Weights of a small mixture-of-experts language model, trained from scratch on English Wikipedia: 1120M tokens.
Below are experts of layer 3 (counted from 0) of a mixture-of-experts language model. Rows are named router (the router's row for the expert), up (a neuron's input weights, with its number), down (a neuron's output weights, with its number) and show model dimensions 0-127. Each number is 500 + 40 x the weight over its row's rms, rounded and kept within 0 to 999. Numbers have three digits each.
After each expert's rows: a language model's description of what the expert responds to. This comes from a sample of Wikipedia text that the model never trained on.

# expert 2
router:511537506460568482562499520569511492544535530529486586475499449515509471524570467553546557443406492486503526493490468480522497526480511543584493553530524482540532492495502504578556489520517473461566535475450530525518460436426515432505444473494519517502474597536529516497460495508500522438490507542468506442523461470524554581551528536506482527450583523524503523515497551489574538528523
up0:489482514477465506452505500462453477523545406516464491530556469441550465499547471498440463507479483508449519547498447499592471489516465535443515454468494466454514502529433403495494454463446525547481512526498516506453504512510471553521456521474562522498518529466484552545524524484446405562520517511549545453516552505491489438430499439508480461520501513445447527521503518490423480486502
down0:578435453484520504506504560474491535477451433491521487465567566542502472569494529504515545525458533544476558499485503476484502445518550516498524432501540482530522527489566505503560552501528526517435491543493510528529480563494489508492423563524514492456490475414554446457504496549474465398465554508464492392490467487467492594527504463488565533524411537507470466520560500560576489440501
up1:442510485492412488472469461440571479446516544566534547484553487498427579532519462436443461532468530457485523532525454547491573468492478487459496543451560557475503519475512499485529444484481438579500518508511401515492528505484481482469438497411518534483527562490494551459516537540519497481509478436499465521477554457552516470524426521474487481524543517514563453480505538479429504490502
down1:424502521569485520487465531485458474506533537548473490458497539508484439521489444520444470527426605547542509502494458507549477444526544515451537474502519450445567484447493517443496452556566513549420477483461495541552518508481490457550506517434492502452453539590534559477459533528488492516421588508499479456537547512492513505487453506445473526449506494490499498466430500508418487580431
up2:565479477540504477521488484556547529505530499502539562567522435544472458572486488492475516554473412534539502508547422523453481487520452543503448517450538523540469563540513576459546480553490530497498550509570503535441493523548540558564497553451502512485462440505585505551495541496545512527508514447471451491473515495458464507495545432541466561581463474486463500483551504606497468523451
down2:484470532497433487424533556541497462510419586500531480496477448489537469495474485520533506414478568576497512551485501499504486490501616510477488569544489397504510487443471521519502553480491365463485538548470491503559513477441507483550489487503523539443427524520483541468466525436498548475546475487423599468503521507421554505509462445529547593532574494469528533532468452534536456541497
up3:455462461511488494539479564544498505546556489579508456508466501504569457481451532499507564456527449491510476526470470560489501454473462476445508501486482454554492485491495440471478475562475436496433510470511513527463469491509505495444471538479474477407505555483447507473436499477522521485444540554554464479452496462474478488446486503519437583509445494557538579571453521480458595518490
down3:508521511405502548509534546486470555523564452481589519562599482557492518531550559578576536503532478526507526525534517444459498498486501522553461526476461528508399491468503499537539483536561533531520492464427518460488486496449505449523512435471510476512444487587527521507481548493510500541520547518464563447580476532465450491499495472426424593461497541458520563464460467484463497531483
up4:487520444498397458497453547540559551480511494534532449490529500423444454458458492534503514509479462491521448482507487512508531492511487504470493494490445537478497512434528559472560543603476409496514530535517487464505521597462508444485465456516487527518540538463553481491547491555508457534436425497523510506523491516451482490548510562485425510509475547561553488523482480531525496468436
down4:506461438510503529501488505555457497513508412510530477592540507552448509506400445490495407426550565500523532518499532528473546461482541539484483498496540527562482604411497514477532436476514489470500535465469584511527541539504520533517555501479527494457471499536518556580525555522487519457518553562527500498491474488440491489594547503494611451506561492527490479393587516508509474512533
up5:486556464477547488487508533536473572465496529548483509523415512453504434498499450526521528534459494538507444467507516470506579496528502493540527538429491577461499555557576499451487516496529528455480579493528479487498598501521563492511498467508479503438518512529558510533500481497483493464428510552458496444509500462452537503437508542456374505528468474455512543542531526565526507494505
down5:496485522449507532448524480474470485459510494459557533511534554507508490493422541502524523391420489551474586565482536511430492517483511496470506567499460540494453503526564483492453486531495434440529514460485484545477520459458498490558532522446514432532487488553453519474486507480424552534539524534530498457507528514544561462473448518502508508473443469530435450509460485502490532573549
Description: Colons after field labels. Colons and similar separators after labels in infobox fields, time results, or lists, as in Born:, Career record:, 5:08.30.

# expert 18
router:487495574516529468507550471522486539518485508475539532562552492518511502511558435482554471517480539513457519520508442498534477546475556474500545474511504502467491498525526527569563533499487517498445463491497491506519434477496485457513589553596452486497478581512514517531469441548445466520491514510478459504408520517547472567527532546428552529422494527579543491495559513523503445512540
up12:507520508446521520505575476451464487502523567477580484568473426497514533527521502473479523565457552502525542458472500465551484554493472507550550559627449491523436530495468519472432586554530523558571453512444516497464530518500558453513487423505399449512464566514478477568524509550459560498462593480512447503421513506527455504564464512473537475538558491512551503494577525540481428453513
down12:469473463452565434500492428527503487555468547513468504493530654452470500581484539563459521440511441548518562570589499497483549473476480468539470526462574554533485408456471477480477494478421486529429471526504523481571527507441476495573448583494484488461533463530457483482489497480573460469549485491512566487510505502482483592441523451548524563496518485478476564390515559480482519517469
up13:611462539535460497458430505503448539460516396427463509494551455532531536443501452551459450507511435455516468510491471487568500520489460516451453453483515501515555539457466539532446439480402453467511502521491582461600479488480495486593400551528570499509400523485500536516475466491456528510531450566483508467495496461483502533493527502456472527518492527503478502514532536408420488464536
down13:438518501444483506571545468449491434445462547537519489482448545428546599549505514494537529517511488549492389503460514558436458499468549500493555469536510504531489527552490438576515517560518523457499595507502457445476452505504490480496459431442471483495522581469507414438516504493469505445505515509462515556521514543570560500582471558512470490530543459480462474545486468535489537493486
up14:409459572499446428474489475522454441516481531527536545483490539562547522456467484459455534557469468492516542469543495427387497535543515492577507455499544534452482576505405441476561433471501504503457503513512510444510498590512479580502442489532516510500497492615444501532498560429556551475479520487511501525508504536575522478534431532473486514545517459487612501505476520462515506508444
down14:555564500471503517538486529568465536496575533510453507518518525487527507581516459530480498495536537515528443558467493532514504494541467541530496490443456567428445481489471455472451461491461556521492515560547460471506532472557493499476471447507477557549531479466482448539414515469525512612457520486517379515552479581489490545513559488484545585466493500539580451483535471464509545494538
up15:504461460503514430530500544494525530535559480612529452566528577509468588477493518515544541479512491474507549534491478488491465586458546561534505429507464482542478544534626481461545498512489513510542455542533494464597423537530631524484517562612506420460471458536499452502464463471485458496550521476445506430465493488445473473493514506512478473548512533529526536486465532547479531470530
down15:500496471513508537531474545501522513548505512574482536482493425500488465522515447503504536516509438479513540511573482547415553473470529451419515489550530513574544514516441462473439518540509514429470563455554531504474526491492529474504521546426550442480520483502495481431445472460571536454469484483526468455505460531488490506464555516534517471466515457456541524575450507515519411514500
up16:496518577473512482526495529474539543490477545461519511471455525507500473550526593470526505483489535483526460529528466520534486489423548407551601521494496526453533555495454450576517537504457478489567398483488487553523466529501583502487489457539502497462451509600506441505461466500452451520478462512533509397491540482479523496473497519471485476468492491527498503490467525510523485580519
down16:489475471435497508524480508539522443537499533509536462492542479481539469455457483489522461532514514523498463461499556432478545496490518457473518479541409551548498458512510519463550543498537518480497548480577506514582592477466557486520539508510491454504508510555468585522487509491497516478581532409522475482493507585504469458455522467525490488504403500505518485499494512441500512525495
up17:487454454571509485511538453441501532492562421444444564562482493517448542522492477487431502529536469539495455537466475523534467488456530379474578522493491487517456463572501437526580478492507472483499467524488400476436628433548477457478516488433455544514460514461466567508537469513514470524593415492521491467480491447477585540535555598461513454535528504574533496452468529487516486534530
down17:480592391539442541545531509531618492463522516459564439490557457480501538494503470498461530564512495503501444528523468545534432507551486490422442465495452475480445494509429500566532577489538516492535481555476462501486454504503460461507546452529548440529467499532511504467441592479542510470499526529489476437553501513546452480494556491479501439446511485549541459561463453506486467520527
Description: Verb suffixes, table pipes. Verb-ending pieces such as -ing, -ed, -ies, -ates in plot summaries, plus pipe separators within table rows.

# expert 1
router:471537492472509583512548488495492487489475502475576540502495484541478461522492462567520550491441525511512550491411432505523480480498515474509502516503553438487438526523474508515633420474488483440526525424507551472465512555485497502545477538519512487447435446594601566488495441430490490489544510531516472470524474495466470513439455480532421477514513539497532435458523474481483495530472
up1:502507539518526516446597415507503496487548452483460453549460480519528499480430478490476510514496505563512491506461501471453494475513475532532495537436490554529427528489459572546521546504515469554476496476523504533448428544459456484554539470487487461582527415459516513516453495513522505501487530531448497537556423448464585439566525495519477518566408467537550486472535525401511450499490
down1:480487511494530468582507527500502497473461505490543520488441497484573512536475522543581588522544509521461444466501540545564499500490536536502535493502433450517491476524473515454424523451536564501518462544510504494485523554521467513518506462451489496527517467516466510516498562419460524503375518540488505459537512514505445529549475497557466437510516533513561455455547500488585482381510
up2:514432464474520476524453450528447471545535528523486464501422477460507507507516536507574481515545520504533562443464560485483494468508440469493460527542386478462464491501429503508510434453544498412569404529542497431454561568435543473507440509510503460584435524533519512477449514512497493447486439479506526524510503409503503443550428510473431516486464512481469536509552505545458486445458
down2:490515537496462470559523540494483555475475432482543486537497453507548533484501450483460496493510467462450455546514467470453506426466577485494471443450474525556411532507550447549452523576468537553472537519473518439497549502491457484497507521507465470420485492510385469507576477569503501537499534492429488472497459541502472498471473566491559484505597518535524497535367490514579497451472
up3:455547525597491438525433457425536447507504476533581459487592549492459593455508451483518518453474500487473473449520410563502499452495531529445497539482548500564485482491461482435551464524441536464505490461541534554510470491507497536473499488437512526580574489514468431504513511503500583561512510506492491478527505528523462542469528563550524524443479550453491538533567476531532568487559
down3:477466513514430491516453453498564540485532472486490476468569443471537486478400481472502508445519539471451520467505499480524551517563531527514489568611453557458511469455498527516524574471467504486517485415512514493456439546509441532428484519525553478487468519512484519413504450458545452486478487491519480484518555488481461465459482532490542500450453529494534464555533487414489490515526
up4:476548518506466470498543472494524470479535497477562504445468523493546497444463438499521459400429479518528487509485477514506496498506445515526495509525452474606511471491499513544517544456557471434529464545477470455480550463503577462517464546532530541490544533469536528502463471547519485490400496554540451475548512461470481549577548523554474486485516551490478592492555544438506562532548
down4:568469557477520535552433505507455535521465447550411533468503554555466486549562509440479545545548486524518511517479491478490494434485532507571481483485521465505483488492529424414543488538511469534504539512489510518503528499495419530491443556547454526545466401482490477472439435475553541472474563464445522482487544487534511451400447530398540550548545501539539462469414497535482489567539
up5:493554427488439495441430474483491561458527503584506570508498474516488553500512532491503493513533459530528495518470519423469509491574478465497454462448511460526434517496484516523461495485466448446516541546549580463440482436506510480472527513434478522471465458511441542549521481479485571543512505556502492459490478584395520470470533524467584428611545495425552525542466479507543488497483
down5:568517472452485554474529578512495518470470519409514437439489535425587519483526459548537528459558516548480540488533435485523553464536521472600383566534546489471577472486468471465489477497522505511555480459488531520540525494493444471479504461574519466494485470551464513457579532563498471460513505402527497480444462511549526449495483498575557532526428510519582500489533492461512525505494
up6:551537584394502491504468439495533430444477505498533461530483506483548517520593491538481498538415620481546527519525576502541506484556517463498517454487493471534514473495432562509523517461547494514476495488507510517487547503454510501517442410477503563479466547468569457549502536497441487512486502514434447467487473507446527457554449529534461523466425551500513500440501482481523483461488
down6:493509454480533524525551468451403515488404442568481545473447503420429430473503514546536451542565481432487483435462523489523506527475480433454504495513505537484513511524529572416512448462505494562526495524476547493524576486484503430411522549477504509489485518527466464496534479478493519506491528357539482456459505533482493527471456464438491554517487451475542433505575511483485522556472
Description: Place and relation prepositions. Prepositions like in, of, on, for, from after nouns or sentence starts, typically before the or a: "in English", "on the list".

# expert 4
router:547475547554518591482498506536524493532543472397514586506507450479506577432479504524505507519486486492496491520513489524433573495439518547540485486526493501502542477469455552524508466491514443448474559527501531464549467449478465562533509529535493432494527536561511541448504486563583529520504517434462430568437459540508527553441492482497500450477494483563546557497542449460553475566495
up1:523522537539533572481487525541489408414473463495480442483529503522528391523470442587549471525456506474599496524503531498526474482507592537504514553530522446444507474465504602512467566506519526521540492528483528470451509469536512496529496442437494503519561507559515536491416536517524471550444493571549430412540477493494507470532565501520413439514539505447517524502560506492478466494511
down1:455519548535481519508417481459535531549563512553571543491471543552504570469544448514590494560497514499524475494482561513484563509497475396507492573419510526510565530488560505524537447447435486513496464462542416475575572430497473463576488506481502495467531504495508462549513448500439525475554535433514576494509529418533462459470479487490506568540536482513475477457491455543483420617545
up2:488561516516536616467513511542462510498450496481424516510527551491513422484473492480505534540545472498505450565492537522462448510473490480537498582534489441512494492523436544419573492430515523477443478478451509533401517563509525522463541506542508455536488501546495499519558586495536449452458576504458531504464536520481482563527507560468522490489568528480484556550520522522453483456475
down2:487527445472524576475493489559498500547542485495461586437479515458455504480487535503484542533467494440408483439550533396378502529554449500502521452425577475461490520511554451452553502441506485473508506470481483525444577479529564553492556529544499470536449508536509551498472454516461457539511501452489461500513437443534480531477482487485501510493533467471497510482510570509510448454505
up3:524458557543497499540472511582504467545444496456497503472535443590532530584462527578498518522566426453529486467452392493566500463486503533425478508497473510479542489457505473491483499551513449492563541542508543500483587537501576501445537526444565497548462517548512528514463462487455486574544492445517499506436539417509517523473548419499472467466520552449466477479550617517415454508565
down3:475545507479492504425494525458437503499478443472445519468472494463463511472465521470482471519489496470498490527533501496481441599566540454466560516557540484560418502546513504478573522463455520536453519455480479454535540468375466455486450507466463449457520490476550532444579533435542502501391465529400509517534528499579508488503497505475470487484526477471537486535502484554505496517493
up4:491469483514496575415488535480420444571482484528575448524531534464543534503461486452534376507525517522480523541531512475498480529562585553560397554507587522468523458521518533558511454478470525533471569512503542524539562472457465475511562511500530555464471574524457566503438459444406550524517569532556524549510487544476562525487474474479431509521520531513525518453471447511463544453448
down4:498495562508523509484588450530528457486584452461507520496426471403467501436498488489495513513594484501505586559484499485471552456515459476471536486434522552481517520461510514495426480474456532528578521435506529556450495564542490623466568526532426571560584505513524469441634473488509557486490521475475451465467529471460459401546480466468560496505452469459516478519525544519628501467422
up5:458484510487468496397483566504465498439525507537486535499496484482516507547517501466449597575459553522517433508520445541496558490514584446492507550470574500477496452496491444521489586524508533541475475514501472499537555535502526474482544502556532444540449431510559488538484434465508505443491543491471472486526479578488519446524538496496532444477503527493545536528512475502493590485417
down5:582506499558506544523539475520465496497490500538514496513457476432492401508470459529510511523552451473581531486519499508510528520474543564465546459511566497492439523542498549463517521522508462515514412478517521482445473503468507524486517472516524559466524567520526454491542422530471524458468495593461510455441511533488424496498556479531498502466478517446505503523477546521444495474476
up6:572580494507474569567502477465606524604462536541423441504464464490471481467521588554492430480510559495517456490492456442456478466442497468423540501465418457464523568492519539480503514560526458495567428515490527482542520473438525441453485527509554466514534562492448407560518460503491500541522473474515489527580500495507498470496475465448479472472499456558479502495489551432481505498529
down6:518569483527523519448575460468553474512476504488468417490521520504473453481544424538484480593490482485477532552487588478496517427523467406528497565485503447544482508468560453513527454550497500485559542490539545485477472504454521468464524511489521541480481466526467445504582534554498459480508513451497450545553466529542493457494532514502610514495556565467486537498510448427497484526511
Description: Slash separators, According. Slashes in football career lists (Team / Apps / (Gls)) and coordinates, plus According and according, and some capitalized name pieces.

# expert 11
router:555555534468514551442479574440517524546500465548441556608506499500541516506516460540477558507473484570463488518445513497454509476458477537516409548523484480485552526519510544473536437512505491488545515461523441495479489518544546490480456540524570475483444561516543516552582494515509454524506523488429547534572450542456538537435490556544438445404531494544507502482522483507445475566458
up5:560516529510490520512437507470503572436515494538440554447434521546446470473523558499516518519512429537507437622531453509481444424521481474514423509426477460541506513439497511501578510457490429585552515479543498518440485511474477469429492544465514497496500446475511503436463541545423458550483496392515484502497456549383414543525569481556562469552461458470502517504466485493534501514459
down5:424464532480548518516490462485453468459506517494587481500449491565486498471542547485461565443484606520464521414492480509453475469531482520423580464513529478487487526549483558547577449389532549506489477463493496473499489542497527513477490533510550458539466488512449572522506449563489532487409528519477483498499530491512537531471504475473447522523484464524491469514426449481517458529518
up6:551475477473499512526525500508449454450484464503545515526528488462501504593495499498532475385526464461471477493533447474494488388492487449525540456569585497496452478536476461486501562470477422433475512483481525496544504443542530547503503530449413483498436540484518451489479511492484545475442517495523461562474522524546552495499503544518452418476498506439421464473555507509482550521506
down6:476509512526512519494523541498526451487497505464476519477473486524528540458602499532568481589460546487471625435522501524547558502470475509513446509570483497494425485513542459480514511526505583454564490489502519587497453532559551503468506559463478459491501597501469538519514541499497549529558457532471474439486444450576492540440511535479454523429467516548523485474539460482547506505544
up7:464589436512463551510457525484498496511510450561536489494492471507475456521533521481491559534470556457468481502449558521507529492452456436488490479496430482446515512525466454502440544435541602414501515537467477509493591508595452544541496476545566517519486485506510512472530534462510501504506490509573543505490527536497552446505466546491551473475490397501519527463471514503522514495477
down7:544441501509537531522506497485556529480554526510570468505608478421528491448558474529463451458492462506539515485510525484567515539495500524491537455517498487557558566510454479500541456505502410555463528522442404499393465523499507398541502457451421547508489458461509470538524504476519505518540473519453423510513541449450392454492472506480562489533487496390546500530550457591480507485510
up8:511505509501548433515485491474490424560478451484494508568544550504587535496524501508488543527546469448439491511488453553462530497462529514468490513509509491470521479476445442582479550503515548472478501525498526507411554430473493571462541553551549516474559516436458604509516544513542433398525450465521507399519516450486515529408589506516505512481500524499578527481471479506524516521442
down8:517476581519503521529516452503513521555472473512570535565518556495471535512496592490525532448409498473516525563590482477422498488445536560568545521526533525475521447493505569447557482476451526491505459468506456494431476529496532519464424435525545414529524507552558479426486488496533504561520489451471510505517521563576451544569490495493483548567525506584567452484601563580453478503466
up9:587565588475572451470461488524479504477557527507460598507562478498532458547507535497401517451472517425484516464461434560480483578488460481483514525584471448427488462406525480560488468512531429439508575472511479536490484408526538511525458552504484490500470453538482554506481393469507507466534433528482567456566472525482503474566519487564496545539522534518462497528461510459476501495523
down9:493571468475520494477576514485529541459459466495490445489512436497465628481533466508519551550496440517483540520539470483559526423533528482458469547482503515561473535458472456487453489498463498493488468525500475548543460464507494483536539502476476448462496462472485477492504561495537537483450579535589474438467507480521514463469490568467522436521496436507477503486530446532497509492464
up10:550433449493517506506553490492578531548413479486478533519419471447454503574430458549444603495510469502528566500554574564533490490534512539509469502494460478517564551536415478574564524541595491506519574448463592456496483532509496498524449498511524520558498472518485475539456483486495538461480476541517507519541509450480472573453527524464525455498470448560539541507462538565501498520518
down10:493460527450458451518444510520459496440569506544533486509568519468492530485559549468539459462511485519473487511508464564416470490380532512543503539461480493494488454607534435535403551533471615438468571524513462482492501559558481531457524520490504515432569500520487499566490506496466453549509477428505527546509445456401485494590486546503506451483511548490540486479476468554481466607553
Description: Table cell spaces, digits. Blank spaces and leading digits inside pipe-delimited table cells of vote counts, charts and rankings, such as | 1 |, | 7th |.

# expert 7
router:516493492539525521515542486462470541532525462438458526457578479535450506519470438420541469520463494563551532475482488482504509436486474494486514456504478520496465448479561435481542458548558517458431491461486474441478475539570497442489460524451471511480434557512472528485486499461556452443452568570495453474532451474555492511509493458500534490534550508496551524427582504437501409498528
up5:492431510502519488517512542511535510444592467430551616513519484518495504426420566490490510516498550493515524525536527583521523460545466510558496458492486494510452548499537428572499517583489485466504478545482512460457465558513554543490446531449469423504514495491563550504471491462469445560452532482511505533519456536434574475502537528482450422494504460470463497561495503529525430473523
down5:505429478567520528467513514500511439504498518477526536424483437481474498384584526524482562468487463518477543547537570551449513506476493478488499508549547488532453476469492483567565519524482517522554538487492539497486533502549492468451554547473521570497423505421495511485432605390535560489435494465485480519541466463509514546462363555512509561544519508517547458510457525482527513515534
up6:514474484471519575469518496509514542561483572559519427566470402491543497471484474448511457484553514484564491497451542566586549514532472441480574510422538544509487512503397530469437516499537484523483537458569460510470476617569515457490410464471451515537480545492538506475485492517537500486487431543505495528532451458542452453510479488550504470413537522434584505414463501522517479514576
down6:487501462538502585555482537499460584481498485537529549522442472521545475466447534434576517544457534557466484435449487511491427513448498488501541416509531486511487541537597545569536461461502523485429539430461534491544463450456530502404448462511553484495519523555469515532647504558492503507531542543517521458479515431489468458503480470495529461539513514491471507545572468496552451447461
up7:564522488534478500541528486538481438459552571432524450508560477448400528514455504501473505544488510527472486551508497583476513519500432472510473542490536516593447481525488406461534480588548426490547527556503546534548484494512464435526482529526502475550476539492512515539565470492494476514462509487503546564467577454494481574470516574479447449501553510505522530575462497538459511494530
down7:565464483522482435471480503518551485530500503570573438506478588549423486555554462424480480376472499541577531519500500485527519515443583594464513498464432556479592522472496547470509484568443541483524506476482503502519515536519424487462448453472543429517558505503512468453504498529502482444456504493466448456543510529505416453482481542455488510507504446487527587447527515435504535471522
up8:508520501517573477488521490481443500554598537553478529497531476495552509520485516555538546570481479448442499483544499535464467490564523547493504547446497490489519510509482480469561487536601452468475485403505573458440528475499505470543518510511493531481523516477478501453448542485472412398476473506486479560437461485467438453504458488456480520494500492487573567527451508448530453483493
down8:521513523544496438464440474550476457476498542487544539507474539496478519486459529509504460456475519441524430442532574404530521530461441598540393451502507471431520417466406501493516541492490535507535440414517502521519432482505477519533506465459517478501514518430482541568521517416562520475506493503553479535501496517543515561574512485478433532484543498481581525486497569540469522476489
up9:534519524553449507461429505510511469478495528435555487473445501485513460522492515515451587427461539487536553568561478526546436517452435535564453507486545412480572492536509442459489544516482442495471491535413479473527503524555502442518430564493484491504440569543456480481550554471533454540573507482455456533491463495536484441541533549502514513464568501453448547548492586482528487474423
down9:526482558426560477501490509504496522493562466543439505516514527557450467485450400469500483470507494541564475453494553488433527529551541489531557584538461492493461478510468475487567411488570489495519465476515497472433425555492529556528512458512567546498520473507470426483458520459467529404520451572573520472487629516485467478524465458517517539482458543445580488524487400527501520504557
up10:558458507430450498514563538507485463467452479517501458510557447513469573538510475522509494461512471488512537492473546515569489538504458525509481503462424515427515437521459381509477504599561523571514547507513526560564530454466486531553462425512467570509491466508454535505447471610488580496512587549466434515522532586552524541489518472508478481591508600515509526440466477510504485509541
down10:522534579532474493538446499447433447483515469552472495489558490477479436480467491490586557522536523453587460501521544540431548516483520543444452447547530519498470548493510529578532439458452519496528547451478496484481569532483479488540457447513463501483435521378494555519492494516456490528542443491524527527424447417547453503480497510500504538512510464541492463548439514506561468469521
Description: Year middle digits. Inner digits of four-digit years after 1 or 2, as in 2005, 1973, 2019, often in dates in biographies.

# expert 24
router:488493461473516517475533483507490484526442548470549546474536515475433502483487435542484524471453464529489495534472476465511518510444548478518463529516532552446572534505491448538472533496596568451481447434506525463545433470490454451460435475515466485460557476535508521535536503491467488502507473580505504509493468518485509579466551518527481502484458497552534548509594530365560488535551
up1:452500459431518485550421574522542524503537547441435523479506533474533530514456418462551509551523517477548451479513510503475505581471539552451577487464510512492493519578477467545558563470570497529540516560505497545545503559476498488512472426567505540477525533514419491500483506522446510497554554441541445530474513448489547522475502442529520549462495496432525428516448603525500547526581
down1:562458473521443443526550494405504486579501541505488499530505516544505503443458523536454448530560443516449548460431449505557486487481496511526476548501508501492506555507484586545432508524531475445572542460519529468453538455496503434477580444440520532543514472557586492541580519490488520540459509540499515497546538454503485559539495556501482484539451501511564529462515482414548497520469
up2:481508550520532554518526515349486509511470497457470478500590512460481498446558515546528504525560514489522523502473433528550493503438492492492550502485466533476547490510529440591456461473482487502499452536530491521500505587449541494542531499508518473481481466530508429523476474507492441510485485575499467470522513420507493426499539524538570548487540485474515517441468567472508519523457
down2:492631484503458535512557434456468443553492541501528566510539518466423467522498525512558534525579454496637494539504531546488512512472505452486495484437561502471470605485505459491524487520510499433510472511524536506558560553485463498463561480456395516571482491482556489482548459490476488489532544522514462576498495556482468490507485458529450450543533521509472504549484438444423478477574
up3:501538486494478478497567466425529499519485519441527557481518506476553489446573528452522426497481481488474490536492497479487534476530502406511479469456506539499500472501506548535525524485529529433594470563552494456513511434496531532491481477517535540522454466458509598481485486477499496501513537474537531531503481556481461526484468470515437525528419431530562439545497498500566462507546
down3:503462544492557551512454515547489514489496489591489496497453480503467423470449502514439557483504512559485500410592524453484518461437504438487476527534495521545422469464469435533530543502490473511468509444526423492522490548452591449513425529464485503570480482533484475548593521494472492480511538422520512499391507474498543468562512495467499527481500489489517540501490557497473505563477
up4:373508524512549461532505491461513533535508509471496558558561473447520456499506484537463479528455568509497561472531492537515440550495542562476512505478574483492519459531405522521574510542520526462438467451530553513442458533595514510501552475571442474576448470518548522451486503456502456475485518439536437516501572496494534520485451547428489491438491487471454563475507490480549455459517
down4:528471476470562524573457511464531488560471503508557452472580520516506512460508432506497474468430529453516453503463545434517515508505449462505450573378513458499447543490491514480442510574450525485490511514545449424533459507497526510553488495493506510495434480478501470523530489477442551513449596540488590481548513454462520530447509436523509428580469414542549554552471440527539488550538
up5:450485480518512457515469488522508483556470524513482490535477498476519538572519505544508500485587482429555490478548514559564598512599498493491480560513470501547541440536495481436497516554512463530491457564557508490561552507459398532546551537539502484512469498537565480538529472511537441518523484454524547501532425478487558548534452533565485544492398519557558504472539482599529535521541
down5:561554574463448597524624510518568507422475524445542543624559486499544460499519568480450558551501493465464551456503584465542506447461481454464545501537562563522474500532550436544534513438472508471520502498487465508462561522470512496486451498515511543600527515509550527504527500512552507525457448533446515523522449455550490505457512466526486425509498496402444469503498531503536511522480
up6:529544566526426466462464497594480478497551519457465487508482494417492534526561503522480480510526422542465404521571507538542477512466466532425484414546559535504535530467478504474487493429517467517488525523453542532494506479526530493541501514494539531515427489480590499461516431528500530486544525453524432501542479475464468499474510471508530452496485526462540521544481482565467567456519
down6:519525498508556424489509489506498462516454435563523472469477494533562513507475514495505493463468583549532528465525499515558530479476461472570458552489503518524474518433467505505481482505452544494481486447561478548450460550522560516490477514560533455459504472439493582452525556475531488476531474502479485437478551519492517453466438527442409517515506445502472525513491504510549455534460
Description: Commas. Commas and comma-bearing punctuation after names, places, numbers and dates, as in Houston, Texas or July 29, 2020.

# expert 30
router:474507519553515518554546488508486521463499482478545525482497573507445549466493534511490444544505503511501438454527416598474565481482570513515524454497492468518480473521494512516476473476509503459525520442520482518534508547535563519401477585475526492507522564490493499511441556481550495453501454587515514492510474529515466544484518536520515503447559478537480524481576457460457478473496
up0:525596478508520429513515512486498444476494463544508434480505430556499575473530526512479476476483489490463496472432455487452514454540521507466529493481491444497488547451525525464459487490544571431492569526503526524584511444449444512559478503495503511482514528534585472522565586467525475468534577583441523452485470500526477456466521563527495510474414516529454522431529478481546538548483
down0:518509458522494531498458507432513531490426565518510518524522518481472496490541498521531523476487548489483458496457508476466528503650487579451457483530574517538537475561489520542470504517435529528460556467443504476467548474502547526497526509465469578517447514521528601516476463625548484533427453447508517439469530497477534532496498495457466526498467506483478467547487523569478515595518
up1:527504459567477496562506517525436437489477566510504519487472535492505505472571513469453472510477483480476517470458493543588583479463470447467538499466461490551489562476552539524512502503545474525494538553532524538531570452547568507527450542461450431494467495486461543442491493498500442579519419462465519500568509531473469497466524526541454484543552574471419525504535484471397511572490
down1:580506506513559489508529477560456520481539469482555497465484538505542491592535451512532501544463512480524518562448494436522450508502500445528503481446574525534494530599545438501433498494525454453476514545429487486365604524477486441510505532514466563534512480488558495507514495549464506451516507483439546510450511491510466523472454489442450498481545486528520460498503519488542372487515
up2:562567499521427534438453488449413453471463539489537519537497529510466486496597529512582532502525496575507493474490515434549498530438509502440461521555543458481468482460511453500547522531457556481520483468435490459483507403532495596490534453477560509508457566472471553459563497524501581467520538514515445511483466486526539509536501476412485494531439451519454508487525513547549422503493
down2:542535555487520461603518469497529513551528525547447550482533432515508442485487484434454471467471417537540541521487533574509508647495396514504539516455510557472529592478475538518576479460493498498510557490523489500554482472564521489565523471512484491563498519542455480451487471465485516556533546535536568517470486525432641514451556434441503532506579509485485508486489460521533539503484
up3:509524428406457563505471526481476488535494478511516435486539519440587522492504537475499410527562484537529562581457498492522537503514507537446532578492502438461576492505488439494486464554494523475465466507524462468509488501458523475512471468469509475560479424481536481468550521520513504464482522495497464483441524448482466428497523533496472488415523510542537461469542444528458613447569
down3:519484541476501489503448519442525488455463499516516469530535604469552542513479520486483581477490529530537432413457443476452525560557486473495506465544546573509479504527485529488530432513523550565510527493550514544505601496499537486565466548513526451546481493539483531491508488533538501555496483481476507516517515531442466512471523521455552492491375533516458427520496467446456471534488
up4:525413459557466441550532513422525437501529581398495443529545456486597445561493523537477440497520481522411539504497486513565479486481545499471492466468507477489525543530450419570485508527544541467519509518449537446479451551504495521485515542487518523436494493490477401506521545544423526558498482521421525486521464469535546465533489473530456486618499423521474533508469485514446498491518
down4:488477478481557410412514521518444452527518504491597522461516405493452478519466522445501589504498472495536481501495526536512489537478555422437514501537521530500465491450530504459522475509466515422499526476510495503551526469616529472560519550480489456447463505473503575462448504461499481573512449438480493463549484481573416532438575436434549554490507592508453474508589441502476474530555
up5:452539426515458450460536455478478494522483515451535509561537542440520496525492503510520509530477542510492508524408462436509488455484542473511484459474447451503431536530462538491540440500470480538531481532453482521515437527539509474467537495455454453489512486484473481481509445483587495531520463491447526472469575452514561455487421458483462511433497569550463518422478452507515454465498
down5:450446564523566451497500509494454493546495429556547510438521530490517510520471431465524480485534393449509477460471522487586493426518505501506422572488522436491529499547483476563502541555508561481515484492453576559494514471500529490502494522549555511498536522504431428428447477566524548444539467514540460524531490478495502523432530541566542468537540504443476473496493584516564508466516
Description: Month names. Month and weekday names after in or on in dates, such as on August 12, In June 1933.